{"router_score": "sigmoid", "norm_eps": 1e-05, "init": "uniform", "init_std_o": 0.0, "optimizer": "muon_variant", "decay_fraction": 0.887}
Below are experts of layer 4 (counted from 0) of a mixture-of-experts language model. Rows are named router (the router's row for the expert), gate (a neuron's input weights, with its number), up (a neuron's input weights, with its number) and show model dimensions 168-223. Each number is 128 + 24 x the weight over its row's rms, rounded and kept within 0 to 255. Numbers have three digits each.
After each expert's rows: a language model's description of what the expert responds to. This comes from a sample of Wikipedia text that the model never trained on.

# expert 60
router:142147158106094117106177136127161146107112139141127142137102115127142122115164136145134118130100169121125133128110146121120107132116093149097159109105122143104134105127
gate4:153125089119136121154119155165118101124137119140154137091156103091099168159157111121117137148120115106119143124144149129123137116115131131144082139160112090174165147154
up4:075127125113110133128122103122083126136121106085118155079162125104152119125148122114121122162109138099142108129118169098098113101135104076096103152153094139139100136145
gate5:142124165147114076103123124149163152112109171123142101109146113158099141128109126125097153125091090125153163150090124139094170118126120132154145130109163153102093121111
up5:145159168112126131110146109125098122138126098113135140156149122101145146129100158123133115102105138123150124095162125125155143156083145170161152124149095154136120175159
gate6:148104134126171082168130166153123172120083122157100124134131127137112126120119104168104179091074114149139128167172094100163140140071139068106136137102100146168104102085
up6:134110185135137129138129126149121117103161099156152129139118170105104111134152124155150171100114115153171161173122116148128116130130114126129123146085145102098142110143
Description: Locative prepositions. Prepositions of place and time, mostly in, at, on, during, within, up, before place names or dates, including in opening parentheses.

# expert 17
router:142078104161135120144166123137157134096135149105110110120128096135106118135134121104140117144104127135153146115088177148163113132141113162132128157103147142125153178098
gate0:133086117164168127142118109115114090117165112121145138131111131084108094159156095119134152182115128146097158102089128137126153105146090143124144109113106135139144152093
up0:157144131172127116121088096111108096108129099088126085117128109160156092142120118144142146086113107175145151121151093137134125103150115103160067150126102133150154125153
gate1:110113139143109137093140141147089105123117155147180135102163092101123103134134119128160141172134150130171089094126151141108125139145122142159180108160124102128139120080
up1:112119118120106151122167161129162124123103115143113160113127122121131096122161117148143156146105177126126116130104123123117146158151101138124167103110199104082137157096
gate2:118079107124175133158146087094124127120139171110138109132158149157092145103126166119079155118113121118122149124159131117111101160129151135122123143125129111154133112146
up2:124148120171137150109115130113081119117132125104070137106135103108141088132176140118164109140124100151130142136090109136133167096135081114114170100136100101091113106124
Description: Sports team names. Football and league terms and the s after apostrophes, as in Women's, football team, National Women's Soccer League, Division, Cup.

# expert 30
router:143095170140099102138161111132116166113149099132149138138117108139141124127136146104125156157134124131154168137117115119146128154119147162127146084110132110095150109115
gate0:152135116115102113116118092163123192099151148144072085124116145133135123076125113124127114096126111104127166111142116101105116107170164118102123124126130099134132134105
up0:111141142143114103102181141152123169078174102119099147117151168129110140115109136114111111127155115109153111102097068121156090127136089103165148130118132124097164154101
gate1:165111150104074124160134071128110145134101088172127169121115109126144129093102079149144079130118162121118142127128092092145140126121163116157178144172097084102136130098
up1:151146130142100109154128120146142112128138131130138149106175104161122142139090122139179092102133115128115116109148097129144126131145147118134148131164113113061124109105
gate2:141109201140131122134137085157104101147146111124121132158114106147140137108130147109093106124140112157168133083112094128096149155105154122107116148121107151071120162106
up2:138104163140161140147106143137142114158110112126199119154159104159144108134131108110145132148105130106084085155145141151129163116110124178140145111142172113199113072142
Description: Size and place adjectives. Adjectives of size, height and direction after the or a in geographic and architectural description, e.g. wide, high, long, deep, south, near.

# expert 59
router:136121146131133135118130134112167165074136159147108151101112093139138144110116128150118121190136126149127137105142170132139109108082106166141099112132137163111104146124
gate0:126120111138112179154157115153103121141110132156179149145125093110109127117136150156108133138161111125121164082111136117159098147109105137098138101109087101134129114111
up0:143095151145104126125125153142152119120106172153129108123170134129165125128105129105117115113175086129124112109132174123134085146173147129135111162129115158129135089129
gate1:127122138108129177144132162140121187123106125127133161111128094165112135158092126115144100145111109142126102102147144133130123091089114143109169096085118152092139157129
up1:176130107130143145144144160097141154097146138120162123141171092147106084144123130117100097131115098149127110115125138112143114133100093133138141131115147135134150136119
gate2:130133148110132106100154126135153178100157140129102133185081125122143103096117144114081125153113152084114126138106145104127106111134140139140111151159136128105133141099
up2:121094096095125176133118141096100145154130128117156115111182141144130116133137118159154152116142119178158131127125106118157148101091165154106138115097138130190134119108
Description: Mid-word syllables, units. Short syllable pieces inside words and names, such as gu in figurative or Ming in Mingmo, plus unit abbreviations like km, kg, mm.

# expert 6
router:184138117128108157119134099116143134123143109157107163167097122106150083128186093135154129130099086156146151101109149174141136125138132121134129104100135143134130137092
gate4:176085154164127137167127131122080115121087148134087133128081120147118133107120129131106177134138163148145162141118131145140131113111125146166118126150146107133145128125
up4:116136110107166110097117126130140129147151106137146114078197120136170130191145143145136124137150098144073139146145095141100140171105206082151113161099102120129117152129
gate5:120094147152124153106144136149140121094133136127129131158162183085126118162149081128143101113148168151122133122099135153171178140150139120167084119074155208153104098136
up5:109092108142131147137091080117154124137133097132145159135152167143120133123089146144113163145135114108100139123160127152090117116115144130157136103104104076101130167119
gate6:183081110133143132124155138126141136171114100098132110121068108120140122086126104148107153121112102144133125135125086078123145117105149130134155144129139135104148179116
up6:144100112154139108136091133146141117118148149061082110179125150144118089145125098154144095128140153124105142128106150134111120107101153103119135129114101130102102115097
Description: Table bars, name fragments. Pipe separators in wiki tables and word pieces inside foreign personal names, e.g. Val-en-ciennes, Al, Ni, San, Preceded by.

# expert 36
router:117125141060148144124110150175144151092102150116122110148135104120136120106141099165128165131100107130162178096116136122071149139111128117111121129115152148099131137115
gate0:087105117119116140109133110133160153120089190105138122135159075145081124113157099112115108110145153110182117109138142127134153128136152146070145114089183103109137138158
up0:155096103100105119113145158142125141153102118134142109164124070119135140089161110153117089113175166147139119138138151096079107139125149118111126130096190132166113122121
gate1:124151118135139086108141127143123136099139152120123127124125106160087130093135151127141112143126109129118115089121104088084160118114153163143115097160121193096100137148
up1:165059145108168132111081141099128096111151130144103109093172068138112094160129092099134117142135159152192115129200155162124161105113161134153130135163159141130146101121
gate2:127127152177104125136090091175117132124136150088147155189151170098148103116094111106106173154156137120148160142128133165080107167110117086071101126141161112112114132165
up2:184137131126153107154104159174096120155098123125144092132114154093122162199156136113137121107119106123148154096137149131110135173116110195147124142153159157155136100122
Description: Reviews and media reporting. Nouns and verbs of publishing and critical reception, e.g. series, film, said, stating, consensus, interview, in reviews and quotations.